Experts of a small language model: width 320.
Below are experts of layer 7 (counted from 0) of a mixture-of-experts language model. Rows are named router (the router's row for the expert), gate (a neuron's input weights, with its number), up (a neuron's input weights, with its number) and show model dimensions 240-319. Each number is 500 + 25 x the weight over its row's rms, rounded and kept within 0 to 999. Numbers have three digits each.
After each expert's rows: "comes after" lists some tokens at least twice as common just before its tokens as in all text; "mostly gets" lists some tokens that are sent to it at least half of the time. This comes from a sample of Wikipedia text that the model never trained on. Tokens count by the router's weight.

# expert 26
router:508546472493481518465561454470525495460501434503483489505492480498505496544494487489471489472522544523510520495464488475498523500543504537482485489523465531489487461463490499538517460440511508499497512531518477545450523467491510509525501498
gate0:483497517495498523549518553508510482474458514464465495520537558483512495474494532513507510491532486495495492504550503500509524494522495482526511473515525493502495467484480495517480508525534535491474441512506508461520497528517566493494536498
up0:531492506448555496454502472477511503518559525518505522506500434510495457521478468489521518510479502499547518489463527525505490480475499475509494521497450565517481503491512476497493483507464519505541531479473493532515530491486492508527470509
gate1:513499482519470493485489497457472500455485511516548481536529497473521515519475494484501545494470498519472513518538525488485528511517469500483510509513465522455512485467440539549496506495517524501475510487511470488438522543516520532509482465
up1:469516524441512457511494512530524518459475493485505507527494502437510492539506447495485460468487504474458494486457530561479494516506477506491478461453519471479497497524478450493484475489505529497503506506538491498513491479546560518538504556
comes after: " the", " a", " of", " and", " an", "s"
mostly gets: " rep", " dis", " par", " imp", " inc", " Socorro"

# expert 2
router:467492482493471501527475546530533493522472558500493525525518489529540521501502518475512470492481536503546486495508423492484545488506516517502517521446468497518486530502497528502501519562472520477508516555519498485523510484512521499515466478
gate0:504465448492510481483514484534494480501494493507526485481500493558486542517503531465486500478492557500546463525518472530485495518518555466499474513518493554476496496516530506509484505550512517501444493519487488490505510459472524508493537525
up0:487504510485509497542519523518480497502473490501489454496501428485518487500507458483532520452525486489532507499471477511501482511565524513474500502459478547453501501519485505495492513536513480522502519516520440539497503478503467500505531521
gate1:537498498471516540487458497504460475490505523532472494527501517482502495491435489491489512534484536499475533514470539515455477488447521500453512518465504515529530545551521510529527518506490467501496493486511462507500500503529513457471484513
up1:498473478501422521477473491448528476475511504506480497530498483516455513515490484521515483540498517485458481477492555501491477492474487483464516514447512520484512501490489524494477436514484484524457528482524531516479516501530504482481556481
comes after: ".", "6", "7", "8", "3", "4"
mostly gets: " until", " during", "In", " During", "On", " In"

# expert 21
router:482478495502522539522541534535531528529507468542515481495545504494453538512457526493487517491481527490498484469513506537491512534516462483502530544478499470458482511479511480513474496504479481511516468492492445480511536489499507513504497496
gate0:531506483508460477471518482481528447465496459483482537528463519478511504518493499470514466524459505512468488486454497526522540485525511545514546531490459449527489523524516520506509462508480502512487493472438518514443500501411545468485503478
up0:531485506505496494496485575500484487500461523478475504541453551497506487468520473520492499497487525464474491483466545516497541448492512506506515549488489479515517542507513462518505504505501510524485485421463512482443489512464523464515509482
gate1:491493516515531515542560528501532475538482497477485497535495489466526494529516502453489514514509479506536530479510523517455541469516497478462565586461515511475467514495531503501478495493500561496492487557507518476486511490486544476542469509
up1:490513527505507550513569507504464486533482535495488526480503513474548523514511529473495538513518494482509492479525543479469516471523534486516527576517524524505468506496504514513487528482494547490551509541457478504524512528487553459519503492
comes after: "'", " the", " of", " for", " in", " his"
mostly gets: " his", " their", " this", " its", " her", " first"

# expert 30
router:470487521507488493494476488465541469450553494528501455540489520513512465490496520496488449507518488456503447477517521516473514494468525480504515472422496535509500505485523493518491481485455512500504517491493481495517517459493547499519472515
gate0:506526537529525452521481461455543470472522526508536492489485531502525490522539461535481521516482483450499511557529481456514538502463533522464485520514500468465503492521509498478525523499512528479505456463492487476508455538455501496461484449
up0:513511467487481519491525486526500503494456480471460525465526525463523467521482485494498486519519450496485502458493525483507482528530498518522523539544510485525493485486524498493506485477449498493470474525497504526496490530534475510520499462
gate1:505499454506485469483505502441589533516579492498514514555487489499481490506541478488491470499499490509482475538512511472462523511525505464467512529547482502478478529502545538448530533480446506492486506479489529505454464510510519491510476531
up1:523491451531505476503521515509506547525521504484530506545468479502452519533502493469524502510476493541481481540511549497442547449554501500479479534530506497512513515465498518480500507503507515526526528475518468483485500495522515483499487503
comes after: " in", "1", " of", "2", " University", " Country"
mostly gets: " •", " UTC", " Representatives", " district", " Northern", " sq"

# expert 16
router:456510501504561483470493535460539478491505490504484475471499526478517495473522453529503522464512478469489555505500486546475446465495495483504503477528526464515536495480494516448528523478509523487532543479474520485496504487486497499550494511
gate0:474486462487499510478463458471464541485502506511499497493531507509458536466525506505498486439515516505492526499479500501489497527480468520459502504486506509493530506452470546504496519504475513502492518476503546490504501443510474505526466484
up0:484502498508495565518501504521464534539454514472530502515490435548485483501526489483540469441500477515510459504490522508528542522535481495524483529526496491522519483501525498438495498510515526535520510486516507514561559491477480487490467533
gate1:506535489527498492466528516507508459493495509529484518498500525493486524490480454488469492493514472485470530485506595504466489486527527473476482498559488436479519509515526465483484516487528496478494507499497506482486486483538488506459465453
up1:504527504518474443504468460460482503488504478531472516503532481431503479476488490460506495501503494488469511518509517493474495494512573473488529485482491473481529531537537514539529505524514513483510502474493530475533506509472469516508485440
comes after: " |", "-", "|", "–", " World", " League"
mostly gets: " Cup", " Championship", " league", " kg", " football", " Chevrolet"

# expert 23
router:532512495507520497530475465534471487463494489520534461523473490485517537490466483533505533483515499502532473532479515472513515492484543480470512522492500532490499551471510536497523458492536469497493486464473491486517495485469521532459469443
gate0:502530477484485509474503527540495524554541563481493476449510505529500492475523514502472484475482479485517496477531509497541469540503496484471507527503518534487509503523527517463497494493493442471483445479477482475501508515524463522495486514
up0:543520475502470504448490550494538509507517507440485466465468530488521507491501493501486497494486461517518478467481489497501479531483478495509520479524505508495500504518498505520510526496472454481485473475497464493527475532479462513520501495
gate1:509498509504453510494457447500514496477520489497499485498478506469454502503494502555495436557506502532520518507512503509532517485553501530530482529476505436515479453497549511523507500475473480516493488535489471492524462498480486488483468518
up1:485495522490471499510478458509484498532512517508501515522521488450499501494458498535485465539532551565518512487499488510508520506483549515487504511482510510468489437470489487513516467482473484521509508510477465508518463497515547516490438474
comes after: " ", "1", " (", "3", "2", "4"
mostly gets: " Jr", " Mr", "1", " Dr"

# expert 29
router:514506506504510496460465479509511495479502492473506517487516539508504502533492554545512495507496511522483469482517474454491516476480494466514534532466494501483521530546496549508524470547517494526520484501502521521486515453502510514467541495
gate0:494476469496523484522462490512475487483515547454508498521521514480489505490472478535489494465497452479450546504522527473495566449495467528527515501512481466516497535495511466508482544561556513505461498492496517496487497478476493504502534484
up0:514497482500506500543487509486479498509512534492443501544486487521496542524520481532495492523518555495473479525532466506516516500498532493523491495492477469508496512546480497493490538513482545507492534483508506504489522482492514459493534518
gate1:512507451533511446496521467470551498460476504514535521471477565482515506518460516473512528495513518511493526527511524479465506486495480514460538502505454470480513545537465496475501554511496530472472520491501515494476484493508464506478499479
up1:474481467528495489498491510476565453424506496504499494492488472499462514483499531484485537500524532509525526522490520487446507484499490527477542527529477463474476519479489499494495508474493504503487473508500529488490495491491481489536460515
comes after: "0", ".", "9", "5", "8", "4"
mostly gets: " million", "′", " approximately"

# expert 19
router:475506494473522560556502466526525534504530513515515530495526497492537487425503549489470497506532507477447500515513466516484540509508509490511505496508471447515462504548485467492525530542486552439485486503484513530496508479487491515509472485
gate0:500495524503464468483534513535540504536485526544519498485462427518466537486494516516514476509506531490502504517522533489494521500516488483468530533509446498466504467496491491525495506518498524500492491502531490504506516587509493501489529495
up0:464489535500435473504551513529525514500490492482494442483416493474492508453539482501484499462516470452512456485555448484499510479465499492458525484475519494512528449474502489516521455477486467477523489510518539502516493475487485505510477524
gate1:500496480547472491526493506520498508500508507506491529476486529456479508524526477494477523509527486520456493517474510490472515506527484495504509517548489474473528543506521551466487517463503492544482476458501528484495472511527508513515503487
up1:540474520460527528517530492533479482457514502491487498509510485485522481500477493527521523505483521506504475495555472512482484495495447498473501534497508479529514484561521472514492489505476521523524506530508530514498514467479496493512478509
comes after: " |", " in", "|", ",", "2", " January"
mostly gets: " (", " October", " December", " July", " June", " January"

# expert 4
router:528541518493470514508516517532509545514561500495489464508484500561474482488517489459478497480516515436541472525533475494556431495465493502528498496464499472522507478500503464495512483527511465505498480483548462505513493507514518544523486522
gate0:496474532519530508506496490503474514479520499514504502477535499479505488551451533515450498533486504513478474503515546515496533502516467487493511481462560470500502502526477546509525486482506476471542501506489494488466507472516542517534473495
up0:511467557493512516509532507518495528485530431523509473505537490474481505549462532511477517484491504513465489520497519504519528485546513492486490458471550470496467499524480529481524494476507457486524526511468480510463503467519545536559458534
gate1:505484503509494502518475579543520492509490480479511513485518521529504476527509506502518500496507523505475519502496503488502503494483516514488507538480484511499484526504551509520532527520513454489475471515472489500498470492490480473485533522
up1:531508523512536555496495502487481488493473518473477429522549506485535471552515505483498544505480528480462499501463480503538478450505499491508507538540461505507478487486554502536533500500509522504463535463464518532528509527464516499499516510
comes after: "\n", ")", " MF", " DF", "\"", " points"
mostly gets: "',", " AUS", " ITA", " FRA", " GBR", " ESP"

# expert 22
router:518508484487463448499521532528502529511482512477533486490452478475492500481477478453488443505476522468548502469476479529507471518496498499489510522507474484494512522507484465472521514480527460528501484479489479495536494502493509487511494496
gate0:480491494466497506501513550526524488516466513504511496530485531491491484507510561466501513511488475487514508489513482467500514485512519562480499511502574473481474520488514544478522537513522512492471483559486503482508488551502506515451571503
up0:522459502527496484504474520490486488549509485518488501479526437455516506493516473526473479534537520488484536519478544469513516504509475485486462501463482508474517476533500461502489455478470509542520494475504502512514529527545460495535511549
gate1:490460464488528518493489488482510486534477466480511523527477519589465459519504518524505505451501506500484478484487450517482479473520483504506514508470517498487487481496520466458439554491526504485525519475478521474515494505528517501499532495
up1:473529483491506486489489514506475518495466515475501489457505452443514451473493485504498458469492499528485459458485500539538519479484507463496524518517492488505502488498450489462509460494522516492528511495519487496501504521505478493500516502
comes after: " to", " was", " and", " he", " were", " also"
mostly gets: " began", " made", " took", " due", " moved", " released"

# expert 28
router:508527519536514514548530480522497484474515496482485519495504515530513464518549535471471531498506529463441510526483460499480532548511453515518491507536556508496527458497502473492460496502486560512468508505532527491525517552504478485506508489
gate0:452515514474481495463491510460521532492518486515496466486479517463483494512536521520515467530522511505522515463458493529455477455452499511508500419498527488502541504483491526478512495517519494477489504489511480530494503514536523509536490455
up0:533523500508508521561493471484517439482486474495511474481557455540509489531487476473453530482469502501492497498517514476529487546537494498467513525509461532506475470508524508514510531485476467495504519449474480460514491550491498507481484519
gate1:515495464517494459516490530516468468453460494473498505516515513520473507472466482482463506480501462516546482516503504500503486512466479512489524455469479497526520475492481494524468474482498522556487507452530504484490544494489524518482481526
up1:519512517530501518482499526507543464497533515492451465437510518473520490469544475476523514510468491466468534518517505480469497508451482496465493511491501485504480456515525505516515481494472485487502492530471484500510499472535494481477548481
comes after: "\n", ".", "==", " =", ")", " =="
mostly gets: "==", "===", " ==", " ===", "====", "\n"

# expert 13
router:529466474502563502495441486498512515483513557491522517532544533504496472473511494492492489480520501493471511523505459510522466467493521485499506486524476506505471490531498545458457504562528542517477488500478549502513520506475499523530567506
gate0:552439466513517499497450458494506493529496499491499504469504496536484508487531516465513510491510506535572500492450485535474491448508492496490508488477448558492484510502496508506474496463465521525484511489527529520491468456475470495434516506
up0:478487493523513529528470496541493495454492513513484495510489511487480464496492467509484499510483505521456501528509473531541490471518491499506509529507540516527484477479488499490537527522531510519491497519505460463500525510496518470540493503
gate1:481463518514446503541503476479509508463546520512539513522505544522506495500493505527492511495491504473498490492495499469499481469502489501452451469493496495459468505495499500482474510469521542486510514509505557500531489507520543546507522504
up1:477504523502486443495483489450531537484519536508494505493499524511483484486496494500531534458478475494481519481516476497530517492499492523483471450517512484489491490486491468536478492467526492510497545477517520498488520482541526515501503463
comes after: " |", "0", "|", "1", ";", "9"
mostly gets: "Personal", " ", " ±", " rather"

# expert 12
router:458458486462499499479539546532471521499525526495551459489534515504494527544492511522506532462524461522527454491524474491492477481471544510496491481523477475471510467497490505457475489495524553511496524489529512496535470476503525483488473483
gate0:431474500506546493511496522522499491509500488467517492471478489553466499511485491571472516530485491504492529489482526512494447501515523520507511502532533446547495462500493532513468471498524483503583486527486522505465485485556495499482496473
up0:492477485526477503523529487492512468526502473512466510552499508508538478518500501472524461487508475476489492524494529505514536513490543502488535470503528506487512463533517480540491530482461513473425461506498520490479550497472487500534509517
gate1:480511470470513448537435467520476506499496460496524505505523524475472508563513510487455482537512486514489493474492519540485490448501524515456460518532504536497465537481550526506512495490520488510492501512495498519480487517529498472551550491
up1:546525540512482521469464546492553497442505519459496514560485507523533477434493541527535507501474511473496526520504481502456559508501462511526482462521508482490516485512460503491500520499496510519515541478503549471523498464484522536497446495
comes after: "0", ")", "4", "3", "5", "6"
mostly gets: " —;", " |", "%;", "|---|---|---|---|", "|---|---|", " Released"

# expert 27
router:511530515531499531520518560504460502512473486517505510488506468468514523455485483497513485508543510505512538524520556533549490491501513519538541548528497481500483506528527467477574461487501483494560474481455469501496503467512521468505529452
gate0:500497527477503454474485534476511520518477484514561470509485478461479479471523472501517520487515527537527512515515532524496527497571535490512490513498473513515499516505538493514476549528522487517491494496470489490505543490521526506460474468
up0:509454481492514494498495534507515506530490476523527504513521506475509502494448456521510519524530487546513484495486469493504516486486510502498466555502474507508490518515504506506445499533487498504458483479508546510490500540491500519500537434
gate1:498540471527478536555483484497462496545497505501497484472473492505485515470488496497505528529530445493505493471528507521525483454490495518463493498534493502469514492509496472445477535478496476457458509455513484488460515492504494503507459519
up1:444502524516521520500504503488496471499507538498505455507526492522534509477496533506521536478511505502509518482529515561507482463531451498489492482496487496492437495532495475447516514508523477491517517497532506475481500487506494496498472508
comes after: " the", " The", " \"", "s", " a", "The"
mostly gets: " episode", " episodes", " Best", " Award", " Museum", " Festival"

# expert 14
router:490462560503455477535488500505480526493495493472491511496490504485471500490528485498492498488469495490538543479446555500478544532481481465507501471496529557531509485487540478515488572467487477485536473485487496467497473550532514429507494511
gate0:477491490489493454512433473512494480521494501496529519503486497512483549469557469478477517505526544509530484500462493514521508512491488488504504512537514534513526509499553461518515550514478503472484463489516510494471466455491538492494454530
up0:497524477501549528497514543508498495487516530488504478564450508467517487525481517467516537500483488499493481486527506469493475503524508500465499516491515496520478456492528537458419481507485494493478525512496503498530509532524494500528530539
gate1:442484488502535536496495532540522488483482498505509509532537500550474498512502518545502493463460485499499524504453513453522485516496521474494491487520491500503501487483524541491468445495469494520478496447469496515506505524527539442521528476
up1:500486478507514463486499482487519510536501505506510502529518488516510527460490546467508464479502521536509534497472518498562478445509506494505507545488508497508454497506548509460510520500468444514532514514514474532455462525526491472526552488
comes after: " is", " as", ",", " was", " to", " It"
mostly gets: " became", " is", " be", " known", " as", " been"

# expert 15
router:492466489498523491492536481539522452498464478493531496522477510461492507517509515525512499530484498515496485460513487462513520469483547523482529486493496488548499523472533491508518543527472487507486473497497472473520464498513481481505509488
gate0:479499437466504484482503437467509507504512500461559475497480503491488502524508508527507483496443473473439521448514526486532455445480549489520497523492488526511520490491476473521503513516483526529482501484491482484468471483488474487524499504
up0:458530534544475510511470540522485503500507507523440556517498482540500465475521490508506535496565540544513501543493461503495513522515476506498508517507501487500454499524530505450522481496490490468511509518511524499530515562472501508502524481
gate1:451488508482465532499517536507494493512493531513497501478492503510515527487484521516513464512528477497480506503516482523491487516477522495477498512515538498517528518468491506478508431567516500457474465490522514517543481531476475505492479478
up1:455510492489448466506511535520459453545463541517511519496485505522490530457509505513528474509474472537447474467496471485510440470445526484502525455510529533532504474518492473478482507526479490432483468493545541511513498487468507528507485468
comes after: ",", ".", " that", " which", " it", " It"
mostly gets: " have", " who", " which", " has", " they", " but"

# expert 9
router:499529518500452543508552474508492508486492503523546542521502537503514526494513508490504526463482509482473478491484470476556498446510502549525515469493468544468527502512460538479492479528479476548492488489554537496497475479470492500466460492
gate0:556489479465536524475471480485495500469495492510505515525524486490524487513482453513480495496495521499543524453513519535458507489509514490492513470545539459523517497505469486497497546477507464513503475488491532492459496521538486475510454510
up0:467525500532448493527462490546535486535479466473491480513520542499494495500486525492491468480507491483458474538498515488508537514519465493497462540497544496487484505468534528466463500483513496473475553523515516498548486523520537533527526477
gate1:479505474486478484501521424516470505504516446507482495500475494498504513564479474505476518528497465484456540542470494503486534516520480523534508496509514492470489473535501479491502511430473475501496501441508469480517467517498520508516518493
up1:513497485500523488516484466459518517488497481496566509512536518515541471518460534499460473553525493541457478468445492514431448484489491510451492489475483468498521536500479517484518524505509520535503491506492501472496525501469529508489465479
comes after: " |", "\n", ")", "%", "|---|---|---|", " JPL"
mostly gets: "|---|---|---|", "|---|---|", "|---|---|---|---|---|", "|---|---|---|---|", "|---|---|---|---|---|---|", "\n"

# expert 0
router:476496485500528470499527518493497502491499497525467498545472498510471443480533468491491529461491524505466525514517487509497451495484451521491487478458511477508480468472458501508506507475511485506477581525538502509474505521513488481517506536
gate0:472510497496484497475486466507511489496501550491575499496504507521482524509527537500483532512482506532561475470542527499541463506529490525502513517528521491531507518491490431499517543475501482537440491445541510478504474580483498540514489452
up0:507500520494513527529476574495470484517460414502444515508518471485509506480514464513480456480557480478445467489430476484459499487486510499497495503485478486510496485503526542480509518516468489493536495532462446487500518467504478498517527539
gate1:497496519465479533461449511525468491529500499486481505499453494472534482478496551496526485499494475524506531486517518525512521511470513463555529506503511460517498487525455518489481492527508526523525550537468476507503506506512470531478470502
up1:488509468541516491503530522469557482484486500519474522509540482504466487489478452545467508493546563484485450531465472474503458495539480524441483493481472530473535488508510524533526473467484523462492476471530479490505537481462515452497546514
comes after: "\n", "-", "==", " Genus", " He", " team"
mostly gets: "=", "See", " Born", " Succeeded", " *", " Binomial"

# expert 18
router:540502531517508473510533472507502491510526483540479473518524496462512509522510475498504521530478514493501469503465478480553493513511499529576539498508494483544500528483476497516473528520497484464481470491474446532479469516483499514509452493
gate0:516462512490511512504471441501504510530450497506523534495475536506480503495505515490488543513449501495518486514517505495559507502502508451509516442509520497533511539528498479522519513508504488489538492547513530478527517497527529548523512474
up0:540523479545542536476494509521470477487513494493467481496475496514522481498477505489512447505521501464476555493505475494550488510500470492484515545462482525483448496486542519523512547491493508505510492517447482519518508512440453552489506492
gate1:496502477459517540507514514540473503521527474475474474486532473502478480530504525504541519477502471461472484539491499531520504504534478453493503497486524512536477467506517514486460525520498469528467489500460463544492470528497477473509502552
up1:494483475479500471512502513501486479534494496477507477503476508528490538473536502496556545462532539483521493539482527534510518479523484450467475496497499511538499503496548489458517514490502466504491445500466487465496437503512529440530531572
comes after: " of", " a", " the", " with", " in", " to"
mostly gets: " many", " some", " several", " new", " large", " various"

# expert 8
router:498493456471453463458559518485483506478514466527502471442475488485450516542463459496489449538521454527505545485543533514522489491530485500503515490519487498481483506511547482491493464486537513494502520456485483523488512519498494531512536500
gate0:534478530523503498441491497497520476505576524509499467536504501489540494458503488495509475528504506471428505474518525512524508491482477496487524528495493493472493485493501504512507479524475541504506496496492481504500522519497484498462511476
up0:492451487502505521467512473511477470493473501493486467495535517584515475535482443502522531485510511494474509501465491471512505513515550482505508447550512513515453508517510483516522491507509522507453470520474451480527502483465508524503456483
gate1:483512519522522466467515493507466507465497520475493544530497492517502556483469439470516514509530459506483549483458512485510486536497528495465529507492503514500456520521465477539521511504510523495485431475509523476509500522499509512498499489
up1:472507485507487480518489524496531489552499523492496485485481535498489498569525532547488560517475491524484515478532516483525558497516513518484489514515506495472531478485514450456459495498452495525475539522495524508507573509476465495473542532
comes after: " |", "|", " the", " a", "-", " was"
mostly gets: " President", " member", " Minister", " MF", " Succeeded", " politician"

# expert 24
router:429510513514520485480481506488541509489519513480482450454529534507481496509463478541515500484518469518497519520503460502473521531466491489505478490536538511462524472447490498493518526479511513457517490465466492472500502486467519535453516481
gate0:513511510451504483550466457449486537486493531517516497528516534521550451534547464529496500539526476463488476494472496501492506511501493491438482519506498548487502538522535489512464489529505532525501472500481492524506473501516549463485501493
up0:473509496540478512448519549560513482503568512511494498502519479465451523471453565501472491519484467485498514509540512500516496510506514541531518508487461471515506502485477542486504515497486473498542533494516529490494509508478437501484479502
gate1:465509508520517488501500547502503520513529518489466492513498514523487510474510516507501461499506481543494482513500479488497506451528519487499466478455516493506446506477498473532491503503494533493475518487504520508474523531516528476453494458
up1:501486460486476557460509475528487508505507498494522502506522510490511495533506531480475535510503494466522540458516479512447476511479501489509522553509474501508510486528507503461513451525537463522518496478525481496533502491466524527539501496
comes after: "0", "1", "2", "9", "8", "=="
mostly gets: " ===", " JPL", " ==", "present", "History", "Population"